Weights of a small mixture-of-experts language model, trained from scratch on English Wikipedia.
Size: 10 layers, width 448, vocabulary 16384, 57M parameters.
Training: a variant of Muon for the experts, 377M tokens, 6536 steps.
Below are experts of layer 7 (counted from 0) of a mixture-of-experts language model. Rows are named router (the router's row for the expert), up (a neuron's input weights, with its number) and show model dimensions 256-319. Each number is 128 + 32 x the weight over its row's rms, rounded and kept within 0 to 255. Numbers have three digits each.
Before each expert's rows: a language model's description of what the expert responds to. This comes from a sample of Wikipedia text that the model never trained on.

# expert 0
What it handles: Prepositions, commas and place words introducing locations or origins, such as in, from, born, South, New, San.
router:125144143143147103120093124122123196095184165113131096128127112191151089107109086102105114119086171164118195113128094106096144148131126177152080166202111108091135169146184088167124201143155229
up0:118165157106153076161102155094144143074115062112161060137135102142158068125158075099135118149102104062121057069086129121141145112130145128134126105123140095113142077145145103153065153117110181
up1:143134093141105085198148100180155082185118146168137189076153138117173135083138079159117155116129145078112112147110150103067174080120124081149097077183132117130089119127156086158129137157134105
up2:124096150114133130088161083121072124143104159164055051140157121120117091088170141175169104167155136109178112179105107155131165141140067201134123066143135177122156106135202141125110143121136128
up3:152183168078149123180120098162092161156103122149119073038111156116136127104099114106139138129085209056112116119174150122130212098089067151100150071121163098101094119120172122172133121133113131
up4:100153129090150145117149134174172154172133202184143076183179138171151162098083108107093096130141131114103084154155112120161139086126163163102070142179063143099152103172143131194189093138158143
up5:118140143172142124172100115088128138156054204123140084146088126123162152123150056112170144101167087164141138128147088134149138148127080104150172133106212157134155111156116144129117190119085131
up6:101143139128124178159158169097175123150123117148128114131126120145090123204061121109099113129168176100151115127125124130071124103126160142102130125195142142182143085090179141116117166143109135
up7:110171142134111159115140159125056098163140106109136108151157117143133084117180129130097071100119145093156136134152157113173075112165126090141127143123184143150100143061099102064121079183151099
up8:115177181182134145122105144147172147158189132124127125140123114148161136137107095123194120068119110150111123136114145107159094170038130163120131142079186096177131114209162090181123144139131094
up9:159119110168057143129090134111069137161103175095115188132157140107126098210113190107161087120181116069106076152087135140107157127160160152123088101177146121080177095183146096135104104106089117
up10:127167152097143169162226154152144172142094143105124077089150159199131126110130134113158130140097202091112129133143091147147136093171090188119107103068182097124166100082170154146140177110149174
up11:094061216067152101118141168160083174145080165082068127101127095128208103159091143144052170142082122128098132122166128140167117184147112116104158135127154124097115120134103099136104129127103068
up12:123142106152142111157071095089119137129148150129111065165119137131135109096114087132088171065089116113115182155125090092133152140109142173124123155176184149111119188179169152133215074098134118
up13:128171090134109181092134175127057079154160085073111138140072100132139122119082145124091082136115168116143180135114116162140145090119161105129101140178141134183157039082124129097114115143109143
up14:144145067149113153069126093087128151113153085164098123117081091106144108134112150161121091188101106144131096119151164198131127151148155098135068119134143097157131102158114098166077122145076116
up15:120103138149134178112126069123109064112148102181147146167092119166126133135118104111130187102128141076118205098160124089129163169097087133136100159168116209144153136110140121196111170173090080
up16:086112139126075149186114120093074144137118146143102160117133088125155075097193073173148193158133133084120144109091101098188146176162152180087128166115096112118113125115115118167128142127172143
up17:123065204153124170149101110075151139072186153138140132063184152131046164117145122128111161119145173111095168113131106104156137105123116120166150162095065171148103090133110110070147121190150146
up18:159096099125082100131034126155115086138109102167134094076118132151133108140121057140140146169115120110160172095139136064110137128115162128143127128114173136076169145125155192094067130140125124
up19:151136124157087153135133090154107166110130073070178141159130192121134094171157169119140072145174126163179089120132125144105129112118113109165147074134124118167105096187075112123100130152093131
up20:082117070093145098163112139105135104059138107115122174215128089155139110178108113107179094159139138104203158107123128086156153160121108180193104149127132128105127187107148119138143115019186088
up21:117090159123144079150049112114091087111094085094022082175115118112083109114122147122093132105160134125150184141070114046130120125115195147127168177115125075085167112143109149132128096118105165
up22:128116121178131051130127105113129135107078137161096119165117093112138104116150154117126115128092131163158131116087182112115118114097117117123168107126186142098132109111075144108124097156216130
up23:127105057117196137147065129152136149174154135124139115095170154147078065178167115139077127155113096165126109139144155102106109105164111114133122128133150125130167153164046126104140167167172168
up24:137192174101175137141136103155115151128177127114124114116172103142096112110107129088119145171134128158100068107172148132140120150140129234142117138143163119138097128219112068173115097146110170
up25:040187135131120099130143071164094109143102062088121166147139094208143133063141121113160133135134166115127142185139167106151138106104191116119189071181158161086106066158144171150142178127164080
up26:119104146130119131099071122077129122098111156090124114104116154157163080135098054121036138187162120213137090092134115096114171140084125078139041132156087173135170129118150105079147152140133190
up27:138119118133165118138102142090112149122096164078152104140142132102083084131155131112068123131127117164083168126117129100137122116157162110138116127118094129136070145105159136132126176111092139
up28:181129070111105152131202133122123178165103055092178163126107061092122067121119095086132121095095121206149098164149084161117112098096086123118103107125108152111115103153145120156151112139100078
up29:225138163122121133097113090169204104129157071075111071122167122182126131131164127087127082117106118068114132110163161075097153168127140153203134060123160156118151163129037144137098115134121122
up30:088128086117182133148093105098120123108141138131114121135169086144125187076143169203135158147105146096178178144113084166115124124125154183193147157130132070124132097103129084137112172183119129
up31:060154122146126122121068162197121179162187078088116108132187192150141136099158095106147116163134147148098141154171161120104152149096194154152153114155146169086118119162112175129139175145097116
up32:103151153133173151198123102113125077103099093157114144141194112123094157187125165137171155072201132140150145146109129141085126155113132133186165149109097107125159142152151092122138132127170111
up33:120113144114079169120162136096131128190168136159178097177127111150142105112105157156136145118144103123126153163155201066096155107119101087116168151115160197115173114156137137069135071153116096
up34:143092148119111066090103168115117128095194156133179102128134144201125119102162133134151127107116188045180106176124168133119072167104056155149149173112143164111106096044095149180201146144058141
up35:089118109123144107150102169090116163195162140133125156187114173168163141174159127166150096154159150165145092082144087130132137035098152113098120154119082116155115155119143150096122154103106169
up36:073143175124147130098141134032151121066106096135148134150149124139115162076124122168114085089120177159167137124150055153145113128115120150105107170110086108186133140158159144136135112108170077
up37:118133179078070123186149178132127118144141096110095108150128200154125128123078156105127168146159072116139128094098090135102120135097135098127156125139114158070092117171072174145164146119111114
up38:127159120067121129121164107093129114119194144097105070139154105097145124163111127153145145147088119117119103107133142189123097149174135134146091137076203185162143172094142069157125145084109131
up39:134195107149138161171112153132111177115102081148156114098112106175163156068132116035097107128113048135159156142150140120099154144116110156162117142158122157077106129069151129112163112125116155
up40:078188132154132106107108141219097147077169121169120122107152111122157118156113092113103120130110116174135131179146104116158126116164178121123118166157107135094140140115121090138091138168069150
up41:202177163167129051110126137093122092112135194087135163087124109203135121105120173084135080121103133128094085125120169170137131115154160147130119065133118142167126128092102122171129131098142113
up42:141134160152064094087111122157124148127201108157079198083122109090093122124122110087173124161111101185075143170133072084126132093181168128138132153183175074126143118109121097110181122194136135
up43:150062164155190140141136106175092075114165194151117120175063111128136134108147125143077101102206179135130116086110182131165074121039144171111149127132144176076112104100128109155136104184146120
up44:143129170154143112173116083167166117100197085142160089141106094143137120156109125092080149121105092123176129163112108168104049192127114121114175205087174076159106115133118195113085142136129130
up45:124117164170134151110157133086133117088149135174113083133113159054107192134112162126125138122050146147126108097165150095173059137130119086134084115169129187173131151105207066138131082182128059
up46:217103113140123114132138129134138140116066133092159112146110094153144160141131142103164133124074077186170164081143154140050154122123139134118109074075134165146133127110128096099206079197151151
up47:089117093092203094100093117111172145139122110113198112133186081149164109095118113162165089138144202131139134100111171137090099126107156100129185109167103109156128102090086106096165119124179120
up48:164115130109116150169125076141132153133045088133133075179100126129136157102144132051102038099136191103148169106138199134134098135194191124078078187128146129125111166119155087085112099159147132
up49:067130122076188144131092121127160090150106094090101163106146195068133138197126161121124095095103150115160181116122083123110170125093135160162149067095172162150130108148181156134186119147139179
up50:156120112150163145078110095183106159086092098173133087043116150112109132176160119072173142107113192160074077129110144157194154141139088141114218151087148114111123148137106153122165153099173175
up51:151130182105051153138125146094128140118070116078176108099107089141169105103141096193108129153134131103087143075215153112147141102098077137188162185155178111099145124103119153186108148090063099
up52:070117174079136123134090147101125139123118168141090114164126090108108160135176173143116136126130132129126110121159120178028147115183132116177072097161126122128116167115115087142179127149098159
up53:098099192125132129143156090079072187132122168167127178129092143164154127151166128165132107105124150090141105176071109104110131115166168116148072142116078064113099122110128111134137127154153123
up54:151156116147116146113087110153110119105177105133127113126147129130155132159139117087079146070168138158078171113132095117085085114090113089095177182149140119119103172112086168198116144088113107
up55:149163155080125133172158106154107161152093076082123144143156169142092120140126155109111155102140035092126148118179106129123111142129112163196171098158214126164125140172102108128102126129143052
up56:195079081121151103130088132129118095133089138170114150150110112137127106125087144116086137176113126168151119161143139140152088094138167162166076108104077111141104098143148198182100138133104094
up57:158103138142087137136144071121197186162109107084064077166125106145177138142127106094112135115155105150055164136094126133092172104108167169078149188118118089142174196057106101121119142136180131
up58:141180082078075133109094120125171111136123143121106156135107143144192129105115109076124152135134086133138134114177132107075130154113099144109169138122167148156134113141134144143145177110116136
up59:161149100069149191114125108140133118142214129065080180141060093072102166130108083155129092111134115139152135126132084153167090137136132093070132092154098120069092096140091090145149138113100074
up60:132153121103165126124129121146145118142157096144128151159188152119158139141120142098139153068120132126109121158126147107081161085132125109113162130189120157065106115139129130134132100148132110
up61:153121113096121094129146166128128148150184142105201129109086094153176150136167148101143121135149160087113163167160145116134070116142093160153123209198103136178159163140120128073131145097093173
up62:137161121110092089166114094088150133152082047130116124161133134120113107134190113159111099117102118140087181188201116120093170222114103089136035121076100093076145066149198129198090152201112167
up63:086090123092164140090111154131145104107119125116089123083115148112050108149158148199200134132148100160147090102126085091138147114112109127135135180178135123137198155107159178185104105146120130
up64:142082155100090148137094154106108177174121151112206072131128087122030105072109083097151150108071061147136177150173162162084099135101140156139136066159137083109087109094142168109130191107150122
up65:103028177147135148106201110092142101075145119118083133196134129114138100158179123103120094140099066145161108048160153092109144119125148110178103073113145142127091157141094101046101083179084133
up66:113149107083139153109177126057168125158121117167134206172167102078159178103147137191087147127133185102106099122143121181075128111169152120138147142097129112158111110145108145110188129114181131

# expert 2
What it handles: First capital letters or opening syllables of words split into pieces, often names or rare terms, such as Th, Ph, St, proc.
router:141199201183094074105116102078154126178110109155081124114109130073119128104101104167128100079071133161126160160156136091104083090107129147101092165162152141057130148154149125157168172075113186
up0:125110138095119059103067071075161189124130145161132082118171104097170176138164137092149176135062164122165128077085038140160127102128115119163136102187085177104128122156140093143155149115093147
up1:111104135111143205096072101162111117151186102070164142140178163063154111115101139115160128139115157156117114101114140123156147156129082123170097146150091121148175091092065143089146164180132134
up2:154179060061040131149103144108121119158165133141149137168136166123142213171158184181072121131125184137076106108123130127099126106115128130119136113131168064165184117111164117097169151170102143
up3:174089131128066142061182109100062032139089104126118150144129111059145173167142180122107164088068108118184114114090100133140132107177078108145065131102128197122170091138115178157124140164119130
up4:158139206077124123103186133173151157121129120117153140063149154150120133101192154078108101109159151161065179182129212115119055170118123121151083164117147122103138104138130122102105156199152119
up5:121159107154186157069116135115181105081136148111187115082069204141193126096157111176128115061114134173164149156123086086116123123132090144067107158161136136090108135129131153064110078099106170
up6:142104125140121160136159135163147193137082176118171094147111100120128090085155135134165141115129131123162132116085116120125175112063144127152125103095135130142106066135167076184148151153143152
up7:123150136123125134139121117158132150142143105106118151137101132098150167164115115108109095186102116110095116134129168063135105111124090113091106123151105123172127122107100169146095088128106127
up8:133139107111162145151104138149075153120106147160122090149121099155112092142080105033158126152147169127137168070167138108107139088134097081182116107110121065072114098096134097133100113146093103
up9:110104121107116131128155049104155210128148156113112160111176105139112133118147114157124115222101156136167151117110100106099151074099102165113083098119136102174094117106099122125107191095100169
up10:117097151161086129097126105117183123100121106140169109076077140099132160125144115139106128113146122118101140183139118141101150158147111101120163138079122152140155095130116148108165161165179175
up11:117131130069101053154113150111141122125181130085178116136088148146131123089083109136112166123130169125104139132141132111135158152062174097126106121105118141126141103125091054109151145165162080
up12:075102157099115186137163179159102152086112164151140142100150094150142050123167116145123128141144166144116090093116153081158134158136099161103105118109137082167039082193130065108146164201161157
up13:148152142154133121140157104120088091104128139092075129146206159173131101118132108160090095113106183160150171123121121147124113188123135108174129106097124106079120118093103089142115078092164125
up14:176109117153125080129141124138074170069088172171146063094139139145132126106168090084096119177137158080098051168127169063146138126131167156087146082127189193147107090095060167165094109115159154
up15:086088134106126145101143192164115162138180159077121095097189089140125097108178098103079161142130121143143132089095186085133106109094208180133126121100144116118160133132099092158113108154119112
up16:080130112143082069138103121054149125102096171086103120100135089128153141086116143188114191101131102150138091123104144149121137107068099105116053135170113144158114074158186087101098133122054205
up17:088205132090088118153179123137151122189096136161090135143168176038126160066104136194144098160116118136129162118078172058086100092175117095105083141126120136157110089133135139157123108128115153
up18:116140172124123173159173125087133121102118119136180152134145100120163151157186104131094092105149135092146148168167136122087085120080151107172167128149094204148137124143163127146125163203123183
up19:087145094139147142070104105078142210174097172104137170145176109153100126167123067136114107159163146150167146112124118150088120119128166198113158144061120114099120118133189112138131170063096122
up20:128176118057152092124161117121166079114143082166109147112171097143148150155166190114148109122098130081131106101154107087129130101182151186173112156138146123173140155131123144096191101148083135
up21:137139120098135143051165114123091200107190143180117108175099227150137125127125093137184079119088115167121078103180124105084184171164200141134171140093105195165163163089131083162129194125111112
up22:197126119128099142072104067160058118087139136118161176138191091151111126185136177164155144131214142137133104110187107111143151145125083130119096140132121092106137094148182191146142048171177153
up23:102104141107115139103057147130123141074180086112130141141116088151151162095146169184088097172107160135179129123107125119105130124134086137122089086129132079101144112099179087125103119043157159
up24:128156134151115164112058144154120085118118200138098128165156155155140148163093155154142092132123093080086126153108127140165119085169116115086155125082136127129163175110151164100080084149159139
up25:153139114106132163105100139174178186168160119107100098132119106175106177174188149165115104126123103191126119123167144163105095125133090125167159061120120150214169113163088151113120105117171114
up26:115109109075080123157150151094134107116175169197119114093138147153091108119187117097143108208145172146175092119145088129151150083116166149123122095134094124164103084119120145137123128139096167
up27:129103147150090119152148141101135135142123128155151168130073120113092115093156079074126116144143074139118124111130150179073098199105125071105094073134163139124105144169124104107171111126113144
up28:145094142156106127165147167188091127111036126127116160075132144135126086097157092133114093104125058107093155141088135129200139128138191164145182095146133183045107020130157150128118140140064187
up29:146080159055133111114164108160104102115105141114143119123134148165164128195172154159126098079118107188079105157114113172154171092161163176101125076123146118122168064155132147109130150093127116
up30:086135116112136192123146149145148131203172127138083130129124160154139145146126170164074107174124133175141159137066093109155133110106096114164119194140147173107132135121114084136115168148123095
up31:091154148098131139138135129147158106129140110111080200144148105121122142139089121099129141167150132145105190131150162188160178086114149053118130091096156093136132106115068159177198107115157136
up32:099125145169137107145099136100148155178112073122177152164199098117112180103125172129094161180087134105106147147214146143174118149148118152173079116086144131105139126168128110183124131084124120
up33:119096092114095154148152128129192138129127127152154095136066144151091161199110108105142105130177157130171141171218160146134129106195088127083092134211103150056108165127142103206114120116141165
up34:159174174115052204146167101118122120156111109133090174068131148159128141069224104049164170161141093058118146119173100132135137150112096119176144134134139167167168127151136152115110134133092102
up35:085075135155110058126046091196127152123122071070113108127190106145198146098097115145083078139079139117114103125139123122173106127123001143151071043145085122115127125072150187116112113144149210
up36:124136127070105166096166155121114123135129146149110119146131142173165076138152203084098124110152150119154122163173052163150128104135089092095090110140148119132118137103094117092089131119103191
up37:100093157127174141195141134200077150170231130136136096139110091165184067124162139145167142178187129132134141138128108089131077137135086152171077095101064096156114098193149114112151097116106114
up38:131168109118128145123101145134108095148068152151144117101091104126155092162110140115154141161143098146115064060168098096164143119141085152137049137125141159093124066057121150094170146114137118
up39:089100194158128165127097144136162136164126154171086126104155084097105100162150143202122132097103148184130140176101140085118091181123134167109097095127111145120104186161127121126099112105108121
up40:149185121098121040144125133151152108167063108104088131161153128140138099129157149087103142138145097133202155144139184123125143150133108144152129098086137144152163176084088119142150192109144095
up41:127127172145152184156081106074098135159093164108236135091130167174159139095142117130134096087085119100145100153130059175070132080135142132084149139100120152159093184167124100118131101148161060
up42:103150051165113177143125164133139128133167135118134097132068100130118152170090115157151118170176148161095157123124132165171142132157111125117164167133165193170104102113130119147137133106128105
up43:165066146177130101184153168145194184126171114133112137125139154111169068116117145178121154157144141115098086078091097177211131073142151085127123113181096133112166129206164159089062121144136151
up44:105180101107123120075115098099108155123093182133152099114117093117178128147133085145157123134131146142077077096126185156091093196099092162095093140181113144063165135101091144133109111146147140
up45:148079093104183103146115115152081111147161138183086132111146140109125184135118146179132123155132150173189147094171083102176120149125144111091153167131148140161118115210096076168038138097172165
up46:171167120168195118132127120116151129159097144156186144134104114121113165126185139122082121129126131147142119135131094146111133159172061101168157168098109101096134145128116131149107202061097108
up47:072127118153134126132115076099130130067194087117133136162170132143108116157126107162156107106092097163160103117155108122092147113128139158127113182130104103052142145082141109103147069105132121
up48:127139093156045143169090114169153161066133145163117110113101109071149146107109107138099168142080122127116127074136116142139168103121119110152116095086126156102112095068146162145119119179187099
up49:132117103138159154183146104102066123145147111161166136142174157111191078148116102083094090160154131141126074119096141169099168165128147120087106128147084153162144073105062147129157178123109137
up50:138056106097144119156081108141111119077174072113088130175142141088127157109150101154172152130093117147173169119136186184117118140172088070162099107148166171125152135142132123076142074107102136
up51:135169159128133150158100141170108091157086147100149135164141132170169147116141197150143127142162120121123145102135100158077139098176186105086119102158135143142128180128087154213104171085146145
up52:147091132119140137134162149167111183113180156115157083121099102162131157126100124094127104145082142111134147099147128147101189094094095049103159120152181103102050146140151066167111152166111157
up53:114073137143114143120127123180155124179100093122165121098116092094129094131146161078158107145131140124195083139132110159125118157089135112137118122131105153131103133088141122171159052168120153
up54:138142093134163118139197166127137117142085120098130120116089089085071147111159069191169099129125116143130102132061127087146148152146146166181120138149162172132157151185146161111133117171105141
up55:130109108147113149099157148171115105106172188129076119110080116119149073118156111185179170176124126171038080144132167143116098128113119092115115115180102110148067143187117180180156141156156125
up56:110121202180147140114057130112135151182109141122154109115132121145118140112138097084187145135115153131104138128103122097186103099133156131162120151123142103116135100220097123169114162166131165
up57:146128087119084132082126154147119140095104068113189106165091112131096167113059150098107151186094106077141158185166166175117151122143117114111106148108134119116147084133104078154159184145115100
up58:132138119134098097151170166162080108099152118111121084160138130097104105120162130172140178196094082060160164084126154151150119154182099151115150144161102167185146127147176195078065152161148159
up59:151120126162160154101155125085106149084206181146144145112146129120172161092133050111117115166116111084117132155180116066141148145125119140082119174163168129128039082151136132125152151151145166
up60:094171104154142122213137048147189124149118127143146098138073136146090123199148109109073103110130157152138118087111082163120126096066139074171139110072115137174081068119110138178152104128136139
up61:147137117055089160083077073090101169128130111124124158059107129107108146160112112164100171137157135098139136122192099143113120091139170133150143150087083113125109083143118123124171124135114106
up62:146147108113151135206106124093116132145140151155083142148184184142107111095137145103149149111173125117109086137145155104165092197151132157086073152166138116180150081129120124129125119071186134
up63:132073085062130181107098144124108150121142203149082090133138105134146132094151140162104112158145092139142147102116111137180166108141071104137093140144130106107130143140134154121061131135138124
up64:102105124079121148073125107122115125192115163136117089165092125133110117087158121143097181093107106108118129255133139125149135128118175202129132110138121105099107110147123133120130065164150118
up65:101108104092142157099150142119150162091132137127142120101158124167110179112153169138138083095170130063160157122122172171201152205110095151086145182113191117107162140101138147128159079091115144
up66:122154151167141135080162112125113158154105132124162128137202124134128095081069171099171104128075093091133068096174139148150130108130153172090109187115106123137130055220125169127095141122122092

# expert 1
What it handles: Digits, quantities, units and month names in dates, tables and measurements, such as 50, million, km, September.
router:182107122182114128140123086130150145157194085110144091171145175156132152085134192179082107117121136193072114151077176066084147095064131126230055124171163125132138157110131117164161123142101150
up0:048053125095080169196154097136140106092115091156169095183111104205142156128135078169056143082144097136147122103116097127161151099132126058141109112048135128160135126138151101133116194155120105
up1:079170102148155153140107134094116101137150170142114109159144095148134189158109138142096175098128136150162166198128140122120138098102152148123150156092125106144153150094141158091109086148136128
up2:116165091063088080087125134089134098135100108127139103131180121091076163114125091090127095082093175129073141095131110103127143157153071069078161136090150105110189126190104125112093107075088140
up3:117100133091140091193132165116170101155122140139159193173107123125138110175144118165105200077145111165124121144108139214189157151133124120158139162161105099134060154118084110153168138064126150
up4:159184117116164121086146115095138168087133112137118157107180107155168105113157124137116115070082117142104061121113161051099145133158136153108109100120173057136100142097127107235105132153119103
up5:116112119092084124152158196171126065152154153130076066110171130065118093093172082150095151114114129090160113132110105165137173145069214163134146102158117087147142049096128120114109125115121048
up6:180129173133154066138188147087164156065106145110095129142164146114202128110167128127132110165155128137111118147104133111150051187120072099142069120117192136098139142094140089130114082108098159
up7:162137150177095066117175180155158126104164140155155071101062070073137143127155116189131195088089136102076170117123119147112133099135147107051113119127152114093156094157129140118166158138125162
up8:145093143096144109106139156137108197107151139055078127191109070092113095163161115124146131108147207117079075128110110092120125137131131091125116130158110146139167122116170141121138093164145107
up9:118135119127098106133152143076154171107143112165165131121095137091107209104076152122059088164126125187174153159115154128106104100182160154154117083130133091135127122103127060126195152139148119
up10:091101152177117163142096073192108100127119150163135105156171141158110153124110139160051137174187130090136160139076141089146154152072129174161119108123132129141105048159116154159146156137112137
up11:130144187119150141143156106120150132138112168146166178101142112145118095128128119103145106160101153112091090149151109146149170149085106116161103148083121154103157081105155177168129106095165131
up12:136094144144127092086183084108158112161146125148187170097149124147118093134149205173134168202100193144157151135075209125108160130223077137176131128207115129119127125112159130130165153140134127
up13:106113155153079107116051103153139110078151112192164090090126104130155175143112122093089113149106104106155126106052161105083097101140123127140179053099099146173148119069170087080107103106134058
up14:161109103113143166137139108121123144151170093128147106155125140094117128133153094117105117162067085083083152099154084099134112094064174125095127140178134156072164170179096093097144141134094101
up15:149166124171133112030159067128141171124127107102125139083169147153081186205122098106101147112107107139119140136158138132153178075154135129140163138127150161152120078129164124141113082163142135
up16:037170123077133167129142162087106121140098128082116164137134186176143089096155101128144160155131082136159134126161078169093171114101174088143125175162153074114077150165099106125204134174129100
up17:087131137148062102086145127135157146141079139132140123169129152113124119101080090139157149200063172142139103124163151125135152110165106131154101149115093145147143167081071116130116119102100186
up18:105089154105159121152157063126179121086093164092149108139149162121074164133129173080169036149186106110134114141174140128131130115103149132162133122141132186173138075138148147176167093145123086
up19:144162141094140117155099159100159093132169108129113146134221152143073139145093114168069144169091085092107137073106184132175141092091088121145143123120134173170114191184144201132098115185078155
up20:129127125094140108151135167128121131110165145120146106093132171141149051125068176087090118175177151094087151088126086150156129121070178130102072126165110122190128192107130122093177073120137127
up21:195200149132096122123113088177109106177144151142132146123139136153047130135120124198129137109106129106138211190138103108149138105074095165115119215082188059102129143125125131155118135058123161
up22:132141113129070048089184167099179169089108106118164133121100106099118111120143108122170141112150093140167117140166132102101135092139124139154159100130133152084117131054115102195116138162132085
up23:109119102075181131117111116162119131181115154097139138137090139120142153143123110112106139099142130090149088070099135148212143086108037166159145108119110134106176172145126138130093116090129132
up24:133075111191111125150113108087123128084125142120110063171123127114177201117143078115132080137060211094137118136101153096118130079167156123128146114122132083106149152117141110109119100109103170
up25:131108134155200149153072107135115130110141141103130091153126165130098155128117157255134118148146169121116163082134164149162099057196182118102104133111133177078183173100140114106160131149129133
up26:139108133124151150132140109131107126160149122137171154124116101191165164062164166170116131212139163089122099063122168177085146138215128146112097159130206088120125139136125068079150121092105161
up27:142083136155225144125090161166129125127195084102112146162149166170149123133089169177086081149150080100113158155149106119167185131108156083123144077082157124106173166120109151118153209146139124
up28:125165077132081103105134139160159122135078118127131115125166116123135128122102164129154195117122119114131122112097137156127117140147128121149105151144159158113137167111137147141117144157091095
up29:123092121117128115158184114138151131157144158143157068147159127112127224180194098117159162102084093145154094139120137104078053126143164136138107130137071104091167116085133147190123115163181059
up30:133144159133156088169172171151101114134137134122150136086132185157103123141150163166098113099125099089063154121096117123091117090127105123093148151142085173146205116128109103166163042118101076
up31:122157151152128095127115177166152126169151121095123161115097153137120101096157144155164171107146103147187105195222121149120112120123159135116074138114114130134116076093061116137163157109132137
up32:119117112116143155156193134094117120109122101151170157161069163129146149181153155081119096060159114098178097099091122082102184134129127146152141085135107164146118220227126192106167124085192120
up33:141080129129115102055162122106089166154040155135106090172152190107128117096091173129204115099075132107153158140114157085161131149103103121090119157153116134144120125121148034088144109111094124
up34:165127150106138126156135100131141167082135126141116042113076167178111158120155085126135157136140142096074085107179190143160143120156148097130128148178122115127068128141113163099150133121113089
up35:095117160106125112133145126181090101170155165146106178146161122139174105069120157163119154146102113102150096151114097130070129060130109119092152083114114040104090129122167156127100190125069135
up36:131132108131131112181175139166150146110146106134110151135090149144173135107141127143146085135152128194141135123103156123163109087207186084118172157103185180114137089143141098182111094086117113
up37:169153167198132173146130108159150127126178157163099102141085147129118166151081142069182125129155136089140129131117097108125128116083180178148086147164164122115127119128104145119179128058136057
up38:082136133104096142124135138186112131147130086107172160167177126085099164146124088154078181131123135145061093124147061051147155102116145162070117127110115116089164135083130171157155124141131143
up39:143068137123075104051132106100095075122162095155125123156121139128119070128169104162092106111128135115105160175129120168107099118137154099148121156141129162128147160121190119155119117100106136
up40:140107095170123183138168130118123134082106193186112115098119127100187111133187150196091061128136134085110148178130147100109096092099136091138174176154136096080140191176131057106136131132078106
up41:122163117133115144144148105149211129168101170107131149099096065102078127130145085157201160168071155088102132104133116107114193144091146139105171118153128149125082136112124138113089183134127171
up42:141116117132111128114134141126194146142114170048145106100084091081113124129083201153112085131092165150147163090175128146134056103139137167158066118156124091118118192124116129133183097106135108
up43:153165127175107131097111132140198139116116164079126127131092124177212130149125144103101162150122119092165126135165145145114121114074071110140180119191156095203130122137096149147167135163164078
up44:099078090125161133098173072125141136108177086124094194094114110093114177059125110147081116071164161135166096124108121102166137099118070170117122123171083134196222102112158101138173107109195190
up45:158113122129135096148123085151139108145150177123128110135109102079090119117100120106196126102147159154123088139105105161125146103147100137189160115067145129104147092069098076108154118140125165
up46:089190127165124130154038142154164097112140062146117145170188134201136119121157089093094118119170162098140150149107121147149164113215150107171105112120119160120160063146172143170098106087131145
up47:143114112096116099106088172107123142109141093063090184093108098099098129105119084107147112121142192167115095190137180123192102134083142152142057097169113106094181121122125171110158143172126130
up48:115099041166124105091112128159182083172067119132054118158157094152122082161119155139101081161117170158111130165174166101082170168115127126111171110147203166142060112129144131148162123057123145
up49:153155134142154168098083139126097176174072130116093042100169161207165134111074078196146176130151108162112170111076120112087093104161146138118057117141161133071058099091124140154180101112111074
up50:141182116112149110089118174076115157068145062156151094138094119128117149061179144094123098118098118114118137138137169129171118065139145094067138096178174179121130154127114129168171183132137159
up51:129141130077137091092117190124123140074130122196162119133115131123074084139111083075135120156135107172096127156110183141080168107093093118124136118065167186106146128169069101130109078140131087
up52:127162096153147121092086180191120179093128117095118082089183217077153079110153124114156214108161104195130133149072108137090101114160147132100094111119110160128141143103121178151130135065164123
up53:075177131148088162114052154103129126190089115095178148191108114100198182171143182094113098104183112129114123166139178100095150125176124198120054118109140090202166088110029116145113147149174129
up54:150168114140170153074104191112139125088131094174160129131197115121145119187108136116121096116164131140187139144114198132083154148167101142109152164104086077180146154116108092167145094158114137
up55:114105120145119178092129174080173167132137186148171155144155162161137158132141169108178120135134129161126079124119169176156078156065094123141124110080099075109131136083113103131097150079112127
up56:235148110167146162084180160112167168166113130134143101117170129133193116147105109143083178141156103049132168088116104189070131094129156107138089152168120146184112126088166174148148152207117087
up57:112226180152118132149152141174123114179164122122139102133100108123115127164156184147134161139108085209072108161120210159122112112153167139160103134179162138155119082107219139136152152128120106
up58:140134132100104076138179158075107093108135141154093064133103139137128139160123135046106119141122098080112088143183126183098151171129108120132094209097137203125136167059114167131138170119161126
up59:135065127098085142178157163088191094165082098108121151146124128176114157158104121127125127171138092147124111208129163087159116086136113170118133147120102091171149187131073134135144116082198131
up60:152140106084161121155125074133182063142146137141128170129082127115131124159132153047167067143169089156138133130109110115130114170148118171112138107148129152056142136131094111169148126133127126
up61:120089065109110113126119172135139154130137127079156104131161134138130204106142157158133184204089095145115100160096130066126137103162157099164078147164122084165085195133098082096077043103130098
up62:109079167101133082120132094145130168073129109148172070175124153103148174109094121130151095142079142128057103131169142108164176055074140134092063136165201134097181130122127114119106104080167099
up63:117147115126052144139159125115146127116152131083137138109132120169154134077157150110113169131145144118129095159024122144120168127130105131200105071117105109110140125102072145106102167137137071
up64:106081117183128120078120058072130121079149126128067159152131115129184157100151156143108077172111139070139157128153079106158134106142173206122145148116080171163111089081131146173089180124146149
up65:132112085118153118108125126117083145126109086112133122071134096128087095128088110050135108092207157157151146138179169101147144103131090190185067098130164125101184157140143154080113112140132122
up66:132083103119148218099148161131114138130161185159138152108129092157070123139098129118134104152155074126097141142135146163076101106126116073095172137135143135142157152074112195137063044180143118